Experts of a small language model.
Size: width 384, vocabulary 16384, 39.5M parameters.
Training: a variant of Adam for the experts, 376M tokens, 5735 steps.
Below are experts of layer 9 (counted from 0) of a mixture-of-experts language model. Rows are named router (the router's row for the expert), gate (a neuron's input weights, with its number), up (a neuron's input weights, with its number), down (a neuron's output weights, with its number) and show model dimensions 320-383. Each number is 128 + 24 x the weight over its row's rms, rounded and kept within 0 to 255. Numbers have three digits each.
Before each expert's rows: "comes after" lists some tokens at least twice as common just before its tokens as in all text; "comes before" lists some tokens at least twice as common just after its tokens as in all text. This comes from a sample of Wikipedia text that the model never trained on. Tokens count by the router's weight.

# expert 3
comes after: "\n\n", ". ", " ", "It ", "He ", "The "
comes before: "\n", "was ", "is ", "a ", "also ", "|"
router:135106091109143163155135119147143122149101122106135118087098115160096096150078102124127129138126138131104122147137148095122123123159157121137095141114121127119149104142123069205156128102134108
gate0:093121144112098119090158179143140197123143138136118138145158102146133172116170128157179092167141141142099139125115145162155109153117141142157153101121116110131110108153116101173117162113096153
up0:144150170133140121118139091144128114156145114077154117081116134112118141142139123119104152126129139118119136160089078105164116113146153155104123073105144142071095188143113111156130114130101089
down0:128122109085177189131154143161154164145133122073123095132157130151121133128109085117097111141106125146136140148156069029082097094111120148134166131133118146105141147127122140135113136129138055
gate1:114148141109154180140111176145117122087116123139105062159138176136146126115156085106132122152121073115152118132146148108082110111101090138126110084146161117158125089160153135125137121156108139
up1:148119130134088161139083098057114109122105123130090116121127106201108121174196101090120148152129074116098159168138111126099092157111158132148130137138109151127114116133131094107142135148110124
down1:174112076133123141108152089132103110141152120126149095120095130139152120120129147152121102167148154122162081152159065101109104141155183159120134105116163114155103109142167185112134162128098120
gate2:113124144103152110151131117155135141085093131102102148107080120128115134111139080118142140125136100084114110124158069119130144125086132124131103097145112104125119141111123109125107130145139148
up2:086131136139148130135156139139128146082124114082132133154131124177136124072164093139146132119107117114126093099117113101143134132104137095073090156117105137146121168098106122101150145073127168
down2:094139154117125138104109134099114119177150122112164145130144106139149122122154137110077123140141130164124105129137141063125143140121113147125183114110163166159097128122117137161123116150114156
gate3:163138125127114098149119138148122132112113155140115113136155072143133146139113114099107152138164123106135114109121142115169139115138129164092124143140124133112133107102114166114079111129129131
up3:103135166080117134135107105147128129106118144138166122103103166116118090091137115133165146119105163107148153134143131111140123112117126095173130147086084151135138151121167093133107122142120104
down3:105110144138148118102143137120083145126151137104175173139147160118113128102126138130128087128126171109110148166075122077116124090131138103134142164114169112131127114128097136160085140118095143
gate4:111097141164134163113138103126159175138094116132148156147113110127118151125092108136157118127144136137133113106131127158141090119139170146128070130103053125158166151124110092102130089128182142
up4:140121156100129101144140132141130139136156165110122140142171139068095141128120140148119180165101131127126136140130158152132106133131108107141160184144106129140136182156121137090074135136157125
down4:107129178081176138119121101107089117165125138108113090108110170106125154108138102145125158151168164140151120108109103215102122099085119112146111122132131141121086137124129155154111096123105127
gate5:109142128142137100130166096086140105097129142112152148146121145131127109088116145134171112144116168070128124127135159115107149128071128119124121114159124108113106101154143122122091106146099113
up5:107149125092133091099139108114062120118131157108082096150134139107151105124199153144092131073162103117152113138147148113107123139130119110147109158104102071135078131144114126140168113091146089
down5:117113141128179128136107117139142114154129098119136100077073112113149103100108088159136109170120050130142110128134119098096129113136126126153124134093155117081128086175099154142124134151164131
gate6:132121136104098105181137118096132125110097173111099146159097171091108175140123100118154114103122110145101111114087121146147143114126127097138125142071119145167130151131122162142112135129151124
up6:181111088125161175094086105160149118097110152133075114096131150116149135141125133141132132105107166099104110122147086074113150158118150152122115128109083094108128129144116146156127151116133107
down6:129158142129105160157134134114136167154099116127116172217108133131146144141119144133136134114158139171109083148096127076082116099159117146120113137113154125148153143100150091113131123136124127
gate7:151148141104129130112111161101097098154175130136148109128159116123136132151067115149112124118114150099124126143123107134119151076129135132169154149095134159137140087136112156112138139105132151
up7:165120112130128109143134132137141121148129163120093084139182122072152150097121132096143095097132127058111113137097123112128100094057162124119128163104112146105151135120145128141115147179095117
down7:124131159145140129103149098126154151138137132151141092122118105159108124195131115141178101105128116136065117139121089039141089140129147148098138150156131122131123135162150114129131131093118143
gate8:134142078161125119157091128120093129145101174119125144145127153162133124106158179143097119146105117173159143127118137146155155130119087141092137090124144115141139131162120134150148140142158154
up8:113167124134167121099124092121137167146092123129118123133100121174103146156119090108113126115099137093125124127149154114089161124113115117147115116126096170091126082100152081115109151133170132
down8:088103148137099133121114069163127095121160129114122150126127137100116140117124162171118136118130119099125102161161134088153108107102120127108158145112104146119081141141145118064090132152132094
gate9:111111125126158108141077183093147115164126112140142113092128136101125149133129108148136164129162108141148131131112132122166112099108119169113137170182123115128154171144159116141164099167118123
up9:072143076122116145165122137105131112138096078117119127141100115114152153141141143161135108124095085093146152133134117130127135169135103148128156174134134161163169143162122149088096143154156132
down9:145134142110128144133102161114143126150065105126147071151095102097095134112153144121111134147156126084101110137151124172119155136141146158136107157089172114122110163115149123144144111099056110
gate10:089123140144118149120078141121128121134079141130137170137120159168092113127140159138106113114112136118116126140145133124137128137142154125089161107159110166138091107158094113135144106141128148
up10:115154120142086106104119132077147128151119137106170121123080158132118098140141150162100161125096134142120124139136113133115105130155164113115128145112099144090136113170140113100106097143147132
down10:095136074129151125118158134135140119136107101128135097145152132101149110123101136146095111106141129121114137127134134215124116104047124102082150108097137157110139109108142092146109176145114139
gate11:126139168157104131124108164123105100123143098132101113120148135135137135170119165157123196127094136132165106180129112138110124124120125133109084131122113149159113119151116151123127135146089108
up11:094094073122131105077138146153141152104111137179107110107170112135083189126173184163103143099090114107130140108116128137150100102101129127125132098093111174177091124099161098119147128144140131
down11:119144118140132142118149128068125163114150103076140133137114142128149128145116116115108142137124125139132176099085117181149128139144166160141149103169123109112130095143141143109130104122131079
gate12:106101103090149120112112137144149113117111073115163177145137176166146121080132141100141138142121125099096114155122158111140103100127144095151105139113140101138134120148144090159121143102143156
up12:114156125140070115095155109099150134123118155162151161154163124125103122147157093134126104100157115143164171130112129114135125154116162170096131124114119097120146099140150135115115162097127154
down12:103132145159146108151126134144128171122124124150146140148153088134114173119163072156125127157142076115153150146144105151148165125117118146102134123125159134118156099126118177142116111112122112
gate13:138145164117143140163103129119135095127152100165180152114127121095189116110104117144120145139135133115162131171103149109133137140126121108155114138133146141123119133141125117121153152118118141
up13:146118127141146093135144105071155125131106149088074147117113080098168197142093139114142115175151115151125135095131122110117126086126135093151169117091085157094159123129121134119171129061153120
down13:099111120119107154088115125115170112140098152136145160163147169108124103123127088096101116129143121115136156110143152094101133120127104112160173139127132100146147134165141134129120114105101111
gate14:141115115173151133144104133106104123101126178149143102130129165151131104145123158091156105138171139087166155157084157108116142133112136117124126100131147126131115139115123141121113085103147124
up14:124139136084175133138129114122108132128089146088131148150174139120161100141124114148110136128112111122104136143097140113129094128122123112098145116103136125136116145167161141108127103100162141
down14:115163113121073181162110125138077171106076112134165124136119149146176122129105104159184132092153180134127179190098154099160113132158095107099088110108109124127149113117143129140101109137159131
gate15:156097143124131147110139133102084134143112144120139156123106144110128142109132133108157124134094139118140122151129110128138147111097118125145151111156135140090171155135112087058127081161124090
up15:115140139128210154161147117125143146150136144144138146087119123127200099131169154103141129095122080197140136120105116107165128132132165141136189109124133159144161123123103090164121177102144073
down15:131116108147084111081124150162133103117173105131156160135079090143146144129159095147110133153159124121144147123164123096107071107098121139152108134128113126133123143112115130138138131140120141
gate16:138169147137086140130110138160208118112136127174112105094137059175147119121103154116122152117137144126110162143141124128112148168117117160110138158132151098144077142100146171179147100153147105
up16:149107103121140093120156160151125134081087122130110119109148146125114096099122140145107149108098083141134134161140148117125153118124144135122195152119131122132148115106139112167098076120126122
down16:136131145108120138132109108092134156124153115124120147133137110139151154146170109110124120133102132090150122121145130031098107115152156081145093162100135139141133112125102105146148128137124072
gate17:146103119131117137121117168173110075128144129135165116095093136114109098145125095136122119115142113143146141157057158140139125135130148134145129149099148073087140155107125090113100182107130084
up17:117173135104136175108153135164143142117129121117122120151101121127139124094185193126127118122155127121160112129136115173096107095103153154138149106168114133139141119130146121077142106166088130
down17:130130143156120136154159138120088131139174121161143168113087108127129120161137107147152105149129116163150124147128140179086127160102073171166173106144128099151133104116137139134126101138089162
gate18:133118146185125126125103132145133147101078133116139123096139129159155128122158101137104121121126124099120148110090162117150112111136093115099121125154147134103133142121149149111175149125179131
up18:152133107181093114148138135141141159165152116096118084141144130103097140135150140160144164102168115117145166165091146096125146111150160110109095108110142159103163121154146080117105105146168124
down18:125137114129142073105136166125141156121135089118142125130115132103127110084104126149145114112134182088161169142177157093095101124124119126133130124142097156141129134120155168125144147115115127
gate19:140167137149126166114146116122124148111140113136091111152149110139110131142092104091129094115106126186151131129094106102102160143156136135151133148137125129152144113138163143163115119164135147
up19:121136107168171163099165101108132122128140180112132103146119079130116147131120119137091175120110125112125151131091108136138123136148103122117144186077095133132115126133144114146166145109115116
down19:167122114122091114107123131149111110086115136122133109131130092157127159091123125107155160134162156118120126174098129111080149122103118083102137099162153132148161090123120125157127156139139079
gate20:109113145128133139114082122125105118125131147137089118099146109142158156106103092145098127141128104149119079121109139107115082109148125135131116095177116127146141135114154151129137125107116148
up20:159156128106106086128143153102142107093145145144144136125143167149135127169147096134117132123133150131147105131163132125144129134169113089090126108140139125152162130152104099136110135110119125
down20:093143155117127154138143145163080120137119129104120128155114120121095125106136171142152128142121120126108162120146162154159142131133132137108147089117125124100133122118088136159146135137115110
gate21:147094141134113164136111165102148101147143162120123112150170156135134103090145126127153117112098143109181181113112149131129096161170129133143132139074153169096136086147094102103105165117152127
up21:139122165138123178128143127145131128083146101138105152139117120122133123123102110117144156090104133140111149081124134128115098100111149146142111128123119089134103146099170129095146139153129082
down21:119117136112137129148144124132182136126112135133110119125117132131107168125130187136113168103126100127118139104123144082087122107130110142196143166119126152162120098122105109121136157124138132

# expert 20
comes after: "|", "\n", "==", ")", "\n\n", "."
comes before: "- ", "| ", "==", " ", "===", "The "
router:131122119109133164136133128123128132113133137156122127110090154127104093117092094148139111086136100093111127118126148063124080078170122145197124131097126150131112131112139094141177137072162102
gate0:138109118155101151134090138155135109079115163110091144157086184140126152125135102120182130126128114150121137152142133090127143110124158101117110158103114120136168137112104098138129119127143116
up0:153143129107093175102129142144134162154131141121074178156112140101108103137136082150155106101116109084122126138134138146119124117200102141121160085119114091126113081123119126120143159102121133
down0:121132078142097112149166103136143131157121106134100152133071145080116099129112138117134098122096136175115115134112130096138096100141075105120165102119150108107140096115149080162145175135111121
gate1:158153133132125134145114159079127119127112149125118097144132098147136141164124138188131137143107132093149107169119122148121091084161104155118111102103129145111149149185188165091094125095114098
up1:120166106110115151142156129147103169123141116124155142123137143104122094089117126159129178166132129164112152118121141131150176161126107141128159135172157125157117109161118153122130101151141150
down1:069121159152121120137159132140135147165127146129097148145160136130094199112137114164116108108110094141155148132126100194102091114137111138107141185127091120139099176173129102131155121121145113
gate2:085133126124128095115152116189128124125105116143104123155125115140126153113135146085143136164132128100104152130107164118125132100097127153146146087111126150128078127160083127143088065143129145
up2:149119125125058154100103172082101159138147097129146123129150145154151113131166112177088078167099149115117109135120149139124121147101149132126153126096152153091106137118127085147129091125119118
down2:114121111095097133117161168161118158145190165125137116115091117146133102095114114137137149175134091081105119094104090132153121156132178098122135116133139105186131119093127155081141091148133155
gate3:145100058106160131156103096121097109142073177144150123100160125125140094112101130119139125110139119105163157109111137143124137114096112114090161153119105129098152116147145100126163135157118122
up3:154129143164125119132150103147097143152115134104084139157165140140109102138134093087143117142164134131107118103119139095126122145149140147133151160083145120137161167137143114122091119126108149
down3:104107118104108146080102120139164137124100135149114083108107140127106140122167101066108137141110169123114147145134085068103106126134162140110153137134147114131105117102141145088147129154146112
gate4:128130099101133105145146130162083155112148097098101117100142076127146144134175082105106102126179131153132130114082104125126144115119145108103138102117088135160088141066158115111128075076101108
up4:111107114128112131099124101158161152095092083092146132160132146163107115114157124125130092106113170120095162112137146105120145129146155111165114106132127158165120180108127155126121144126124087
down4:120154175125212123129164089135124136104097191037124102108107124128147116170136133171175090103152126157115119130137150116107127154129162113125114171099129114135137136114105116117131120116094135
gate5:114119137124139118135163100144112144148106089134124133137132167171132137160137123096123135126140128127117160081163137110133110149126120111107122147153144118156114110140138103149124150145127166
up5:118132171115137142153116112177174136152089132140166153119128085151149136153119107095128106112093137073133134168149067141182107128149123126146150109085108134102113149126116134130138128160136118
down5:165117158113127114126137107150154137151145148139105105158098109142163131120132142153135143149148133126105088139133144119116122135101171125100167122127156143171098146109121086113134099145101104
gate6:148120139135173148136177102125109111141125115133167174146122141105133115130094154117147110150150156170124111133115157136172096158098132145108112160145133106114135128109158120153177130083120133
up6:141124132143130151153100143162116156093112094146085121145165175173149085113150159080099155136063087110155163143148071132119123134139161155149159115144107144087088113141092155105123128155112107
down6:133139146103126117130114098120102103117079143117124125152126104165134132116148099105136155111137158148138129157117147067082138148125103114141119140121171146127134095097092127118141131079154119
gate7:127110130086151100139103129170175109160113143138173127174119097101130105109163146166095135086137112164143127128158125102149117143168127138141110105151144149129132115133056098145086101109116098
up7:122138090160159162141075162138115122100168107132128120119150115145149118078115123128144150128138159118128110122088115152085127155139114162125122109188090105134176117141167176147113157141146141
down7:100133134111110151150142071128128059133098145100116104109171121125181116085143145088172140134138122135170127107102113137144107102106127145158081153092130129111108119118112134137122161148096136
gate8:152142127096105071149118130118127097152151154108150187104120107107117116136138122088116109111101092087094138142127147153152149121099161122193128194158146113169163129132172165107106135103101138
up8:156155129149103132124145104159105143099094110106111136127121111138092147120138115141157153150106112169109114149128126085110105145131118140135132107111122095123124140135113106104149123098137138
down8:130129168168172143128161135121130148148072144105133118116119162078180119145106137166120167142115169129098118106164112067131160144097152183170138141134142113109129151180126144126108094159128151
gate9:102182144082128171095118142092162114102139132157116112092142132145140138136170141132153129104146108146172106119139120108087139151153144117127120128105139119160149137101133132124151148120120112
up9:116111143160094144170150150105118136117122070105144065139094121097109105084180120088111148135139161160141119106105111081138106144125098138092148137114117099106097091093117124139116115120131100
down9:139140158120099113117175097113115159157088151118091128150155168100120078154123118136122157088115113128118140143168182134121129142112169106128120118137119139124088106123093132173108098090095154
gate10:113117147142167137138109125178102139110126109108131122144130110128116154115185117166152150116154181122117124096107155107127149150066065131150123123131147139149105119113147138180128167114145124
up10:126117097123118130134143154155136112142132134168118145155073116135100110133112164131122123102102135096162173127149105094119133125145134144116154130112110122113095131145145125186120130112081127
down10:133135174096152098139077102145159114113103154147137133161144124135115131146146088177149130130162133125108129137112167128135089125130094105158091133123100125084122099121131114095186146147119107
gate11:116077128108109138060169127115101135133093127076137140118097176142145077144100097134117103151190123076092120121103135133114109152084112125106127127157122106108127146128110113114159113114097131
up11:151125164166117143126159120113162114102133089133101091143172108139172118134095130121129150154089117134150164159146091130154122120164159105149107141176128115138130048066116159143110125115174108
down11:162149152129153134115119082138158117103145147135155119133106158123111165136131141061135157161129152138089139142120112197151109122111137160128075149110191165140094143151113122093160106114125180
gate12:133162139150118142114161131126099074143134132132139091118165149131080124096069154125155116131111120110123161116136079112121116127120105146169131101134117114121109129142093133144129150139139138
up12:094122098128104131130136133163141131112138190100144156186162155158144163133142172145123155126087173128150116099111109106157157189119099079170166154105151125136125120126122104152139111144105113
down12:140123203174100092106116117097137168115124120141140139132160161094101113074102153160159149150141178110126097115143105099130159114109118152124127171112124125149148164138157115107102120120162149
gate13:118108113116090128134114074116160106128131111093139149123129136131153127108139109128158100132114110134125142103100082114116105112132145137121164143140171134120120122130162126080126146097145125
up13:114153141142125098150101158095142114100132134114106182153128123193119115098097162134104155097131112077095117147106110126139089088124128117101113105110142124151143098131152111133139132120134126
down13:128127131109108132114139116103143136167153132107119145122168141124126145134107178144084134138130148115095133142171134085186146132132161118129087181113100105101138084124107146143160126119157124
gate14:105166130104090168153105107091117133161144143083123125151140154119144105136169110115144133151147141126138132133095128166163104089132147136129121172143134152126129103093116104121150113133085115
up14:152123109130105123117147140104146092097099127113130106113141068138142121131095107107078171132110160145137145120117190172085106124105132133104154096131089152135147147142144143162142108118104136
down14:110085140139129163122165133145167155164076134129087119153096112100122106102102124118120148088166134147063107126129141173155089129097085153153163149157138105085125092143111148144130159148127141
gate15:150125124147097145140111151141141122128145124151095155129135137111117129110111089111157159078111119166139131128123103150103110104112100113168166115136144131128161125121113148126112155119166112
up15:139122144129078140092103128126092109129131166155129124155173153160091112080082102156082153105152118110146110126175161129143131117117138149128146141147140145132151141136121147119129133128152108
down15:125107134160156128101078114128147161132115118107169139121109144162099144116151134141137140107108104136107142130112129126139118143154094127115154082137120132105131196118174119138089154150113159
gate16:130127141138104114135099141126151099114109096130155074115090135170115165125112121155135115110087141123114113168089161123096094136117141113129154106168125138124112104182136119085109136139110114
up16:104135131125120139129091103157109137102127168121142134144118110160157129137130075146064175123158143136148126071183162113146124177137109126103173148106180104104142185152117207099107133125093153
down16:161153139115151125101138159122115113153154115148148117089078123102110148111155062123117149099149114150129121081158146060132111103130129141134106115112126075088149133122139120168118092115152124
gate17:139110120135168151097137152143135106130116111086125119064090148157157122126113114154174149123106090093090159104142163138137156128113108132173103164123093130078124132140147124121151152123127117
up17:108123136133100165120125145131133123101113160167115110121155093104121096178132092135157078142139111152130123148149118170151152122162145136132134138120097169143124144155111153120195110121109128
down17:153110150119141156126103141139131068152152138100141099147180119139116134100112164155095155122167145145101086125120143140124070135133112126116158103150109158107149122116103139116118136107101128
gate18:109112125153099127109143088114128088124151109111122164156152132145108137119119168097113162158157109142099143127108129150168154105119123152177150123109076127138142157108121119137086132163129124
up18:132152117132137117119145107071110103098164112159153141105144130114150156147154114114142120118178131125155129100099126115137080072083075137110126135177123143133155124145140152154111134110135094
down18:110128125149087060140139144137119107169146132141125163161126122144101186077095123101140155114141066120116167102148173076116167119154171121148161141115144148103136138148129093108111135141122105
gate19:153057079119131134120116171090173125114159111115179139145102165098097114126138144160097148118110135128128121147109141138112117146150158093092125111120102132141150124160108123140111127083126131
up19:142130127098136115130081098105124126144081116157115155097082131109164118103159112112150155135160124086107163179137155094141083165119164134136108136119161149107122121127128143122120135148145120
down19:145114165126190134115152145114133120127142095158144153121121089132152102125160116099143105107122176144145121131135137111111132121158142137150113132122158106116125107152134152136160130099072112
gate20:101185094142078148132100132102134108106083097132154071136125070131142091140105108136160114111169114099122104118142132122094155153063102113156117139109131119105155118119115146132114169119150092
up20:100153157129148164140117118145128140109141090121096113102139097130129085141152116158139158109143139091129136125119121145116119127088181137140132111150065118092139128112166170145106125117130124
down20:108153111114173134115159106175104131151132123146134150160081156121149088122129116140115118088140148120150130147095114143172152116142114105155134167093135138112165160162129130090092132112105127
gate21:077116135122138127121159153160102083129119116111117099107152153122081137137156135091114119109139142180139128132173109139113094130107168156138121121113135143132101105153115147140161110154109119
up21:097075116132179137105107104118123134161163130121109096128129054114137145172122162129096123130119115126158088103162088121133148131104116144141154112145176131138118085150142131121153119122122164
down21:157116114115112126186129096102144117141104131132131123135131092112143091138099152144138121113144104130085174132150121114093090089149151175159061150139091121141117120134085154131096121163136149

# expert 19
comes after: "- ", "\n", "| ", "|", "″", "• "
comes before: ": ", "| ", "by", "/ ", "|", "°"
router:173093109117168156107106150136130152119097135105116095099107152130142110113101086142157111135120113123109154130142169058129089108150133132140109138100105122142161103121106113146133123110158107
gate0:097123092136176140135164104114158177108136107098105124158111160142103157134144198151113106156134143115137157152137125077122144119119101092143143136124126140126159117096105137116168113142164117
up0:124110144176131150121128172143113079113153150151113150129131147124118094122126132191152130120136144128070102170089097094122113159150121142138163180114129136129143153095123118118131099112134145
down0:112116124101147140128123130147068143119158126092138146083147156136133163163145150160151110130095127171139139090126146142140142155133085111129135079132121173086108099143130171158108104090121150
gate1:106137110127115159144131127144145138155109177086136140116104131103110098098097131146124134119182105076105156121129134114123053137105128109158122106146090124116125109132126119116147122137155096
up1:125114139166157105187153147145105125153113098119178111152107100100141104133125132152110124136123128136109176142093125111107122118140175110157081145079138114124151150145150126135095104143106119
down1:095115119180143121158109111152101132105124157139180114151145127124112100141049109143146117135148167094166165134107128151108113133132080107107108177129132109116112086169121120147120141115088124
gate2:103163160119115146141116101131118138106124123105133128150120126125125142115114130160134175143156078110135092164122088157108102159119122139134099126143166172115141123106191124138144111132109150
up2:115125131151096137140130054113105137145160099171112162152108110124107094141107131116108129174140137152113121165115176124124153149136113099110104138165129121131153084106101124157133103120126127
down2:098094137136091123157180107137123163145150098084109129117127110121129094156131118125095081084171147160081100139140150121117140089120181147132107129143147122160138093166159158157134116152111129
gate3:096111148133111150132122095141107128156145136160148116098080098136083132106150117129091101089116112170126134127078086160108095155130132137116133111109111106102148117102147121121119144116167111
up3:173145124123151122111085142150099101142164133145093155124179140156131114126089123102113108090164179105164110141107126121105153137108124152096151130171144144083123121134126161103160079106116122
down3:068104096170117136112111133121144152120171092161115164122069127141132102120134127102113122152148129101139140125094160194103128171122137166153163110131106131136113156138132113128105126115106125
gate4:082133145137108139133151124122126142184095142150131113137150101169109099150104133166134161134132151141112126106117132132170144130161117117125135174104118152120071112137105133173133153106154137
up4:154131110113136095131154113135146129138116107142099104113170166124092111100136141131116141101107107142121142128137187125108109113149169149135129133116131135135130159146082132150169124136125123
down4:142149145192151117169091157112117191128107068147112120142091140166162152183115123135124128100131121161150130137141153180148121155135117137095136163090114105117068127158155148129189133106094104
gate5:154096117096159168165173136122102083100127138155134126114116102103137139088130137148141114130106166155126105118140156101098091136094104151099142154125141165137126109168140108170130151116161134
up5:139113091166121134142106119153085121137138117110126133129115127113093120135128169134131111167101161103135156142121103129110135080089145098116119096137122085152095088136099078124120133107096108
down5:154164119152105100121110125110114137105115140108134160130152147114119150125123091124068143130148141123142102179088148128095124090124104129136124140106152173127103154166158095111120136140123132
gate6:105170138091125125100145102172093116101110146093106129103099060135090118126119110153147124078129160114143165140117127102110156143128151118130152158132139085107106125138140174161105097093092086
up6:146117128152177098136160091090113140049090119176109150159148157112144119126141162137111113153135129104113124133108088139172126133132141110113154150126157135100089118113111132093172117142140142
down6:130105106141122125181083122102135136119117150112081121147161077129140148128120121103129111140112100125107118132144132052120106123096115114116150126105132131111176153152148132101145104131133116
gate7:169114119110116164116136135106108142130131090149133098129118114174127101105077144166143109116112103147144121115127155169128143092106124149142124143167162132136161165135123104121100123115110103
up7:148157130140193135071093111158123108125157143174121134128115116110117177121127134122172093151149115124149114107128112123131109126146142146153141129154134131108120115176147145135097157132132140
down7:098143107123126144109122115138124136133124094127137133091133107128098162116133112070128157114111145118118111150104121040084163169153117126138147114152155115117144095118102121122163155132129133
gate8:128155158134144143130138121113141132125117129149108136125130136135133131126089127142114131135125123144128136176094070116121105122139127106113114105081163131097154125056098139109125127132128142
up8:094134156147127154154105098109108113113134109120158105163096111113126129144155152118124171114123161124138163146160177111117127155125132124121121136091121144153143153141140160086124150119153164
down8:125122112154130139128162157136129132145120144123114144123122104167118111157126116130124158096163172172114128127171122092092134165127082128127135106085122104133126107129146115139157095101151099
gate9:157105162125127119135099119147134170111108115120134155134120144111113129090129137110138163173113109147127155169142117093102185133116127142122142129128102131171132129159115082116101127170144164
up9:126184092136146102093130155154092082146203151137154159169124138109180186127126135100121134108141121134124121122150123134112143092102142118087122130095133158149131124106120158166152137102128098
down9:125155126127128138131159105108119133118104145135145076135130129166175150189153113141161161152093133177059104134155144137108124156126172113120136136124107135111133130123130075098130122147135134
gate10:122128133125134134094151149113135145117167097123127141123149120126145131112127106145142135156093124090143170087086154147149140144143148129131121151123125160154201123085170157127100091137102119
up10:119126162177118087103125098161134115140114104144160130164111135144121145159121130132121146141119148115113162203151168127129164143143088122134148064164143135113133141114119108113145150137112109
down10:114134127157104153122096122143142120139072102134048149090155101167154102142110100176127131068115100140140172124169122173140127125092104171128143135137140136097145119149122094129109141187138144
gate11:116130107132130173146109163129120122087130102097130141131123132104117132142125111143138120151080152138110146107151119131152154135133140114140114108089121161106118087104126119101101165127126112
up11:109127131121119121134135092162131145107150118122130110120096087179149132143108112134187148119054144119083133146166120141138083170093145165089124098136131114177184131109095138145102131157092115
down11:148148134154134116104131116078150119131131129126126136096131103146130080106130136126118149113106113096117088137100170154073161159129141160134110132128161144160142117114099103141123151129169143
gate12:127112148071127146131135132140137156147138148123120141118137138132100115137133150104072120105113109149140148190128121115166115142122099140124158124094138152141150106169144131155226141114121128
up12:085128101122126113130149090110120117083101157114179095144135135100118180135080094139112137110108118123115098134168128097078127188095162118157105149157079166098102128117078133111133162094110132
down12:143121103173104150152143101108096121160097158141144124139096179098139137096146136155160093114139118151103098128121135116130126121124069059140133121143150113101102148110090125149137162157118150
gate13:114126098180202123098119109106136148133113129137123160163114140116137141124086145165138132133132124135109107078087135116094132135107130122117129078106139157159119141159173129121138141137112175
up13:127129146111103091126134153131131099102108143181146171133158122095115131140144110129146124126130117125106170129126123103088101163112099115110153136099067141156119127122127137104147155136178126
down13:157131125123150107097104111166135146088125102142131110095108136096102112105130082164110132071123151140109125124094153163173104167114144131094140124139121119147118135137184097134133176122102138
gate14:142142119157146126111133164154118143137149122118118121090179116131109133145153157146154140120158086126141105117119121104180149133129130143136189131132092133115133154136117092134129135060114116
up14:156162112156125154141120111121103098158118073083153122150137121160124119146103154137144139160135084127118145077149137109141121136129086150104142111118140106143109103126137151120146085105128089
down14:150154115089156182140145124120171151112110158131106119171148169132167140130097149142120138114102116117164169116128126142163106134130117142119081102139135102140090122148165128138140126132101134
gate15:143086166110101165170124107148110086143141098150121130168146147074134136155112110134159120141110144148171120124124119104113095141143168138169082114146110138150186128113115149129122140120132138
up15:111105170153144140077147115132135130120157104180098106069102119135116134099107166128111104099145111156159120115155097141184167126114094165121131121085119092128120162104125132085141140152110107
down15:126128128119124134147106153131111147096146150128134114112123120123117125159157127114097117142135089117155108183149146143087132140111102108145122118166119176124132138113133121128112132138163136
gate16:101121099120116191152098116144135142168132154062080135113113105148115156120137111133107141131126161177123136138144184136074083124122117136119148114156117140161099128117150168136156163136163176
up16:111110108121145135134150102089130109121126119161100119121085099143151108131126095108135162141152087113141143080100120111110141129128136129147129147153146136112137139149111097077165104155112101
down16:100142172113124128136153140139130106169112114102090096171122121124088113115134144121081092125120147152140139075128132147127136123111098131129133156118094139138102133126152140143129174119100152
gate17:120168135121138129147093142146111123076160075138136157171151104090144134083168176079107136156085104102143140142136154128157107140103137140125174102101151115077137116163128126114151108117117136
up17:131148122120110137137080108107129137161122135107098128133161110146095125120126135120126148130151159138142062153086157118108130138152066137114096149073092141095135154117113107104089153080106095
down17:150137116123161091109148152115131165091124089116145138137136143091157082101121096103151166098106139158134183120137140064117125102109115084153081130150172122123121134119169147136167125186142137
gate18:113139159149092144164118132164122131124118139166111148142123121148181163179129128091110147156112126105146162132094129114139119137120117130181168084091084118144115117132137121154135188118157090
up18:092124107129143123101137135136119097171102128102165066148141124174161127162139093108146147147131127144123120171121144115145109141123110109124138117098117116114162142143136136117139106167105144
down18:125135103111126141136136179154162138107091143123145148156137152095134154144072123093100138126144169108120142150133082157104163146125127120172171136119107161161135149119128139096161100096137104
gate19:143134148144125158152087145091113131154103136140131125100165105169166142118129125122182107125124122107120114120169141138110099130104151124134138159116154176145117131094148126106169150155146160
up19:183107129133113143127146132125137170165128095160147114120100149102146126103103116164095147150156114080129159136144145095172127196136146140130057106128138118167113165127124152125116136115148091
down19:120096177142090108152125071180121119114137128098139118117140132137170148155156152106112110107106145120143164128122126095129144105133120119101132112145123171108129129103119148165121127183161123
gate20:141120125122132148148112148089126135137146104168119115158188104106149152128152128143117147137152131139141142132115139139170149142120097099116100122152150152126132110129111128150138192138119102
up20:101151139102109183080157127179110171071131155121149114130166114150109110154104137084112128099117161132156130119121134142133152111136109114136110089117151151178143171140092138150125119177156139
down20:126152147098142121136140145108119166169158084133133134106108129086095094135153119130126077117163113147118156147125134176107105126160117132073119198097171144137113164114130141123145112083116144
gate21:191112123121127130125089184113129149128130140119150139130060091160101104077113120161177099141132150155147142112102144127123096154122108128127096100109196140132072146131141144132071101108140105
up21:131156102138145114101108087124115163136126128094147148118124110157124089111078173136140147080130134086178144135145160157125113127138140125093134142122161110115101132087104103104125147158138154
down21:088133141091076136057146090123120126106110093165166107175114148141140143154152128101137119129128126097157114094144107050141155136143166140121095113173160178076121110137117123149171138104111141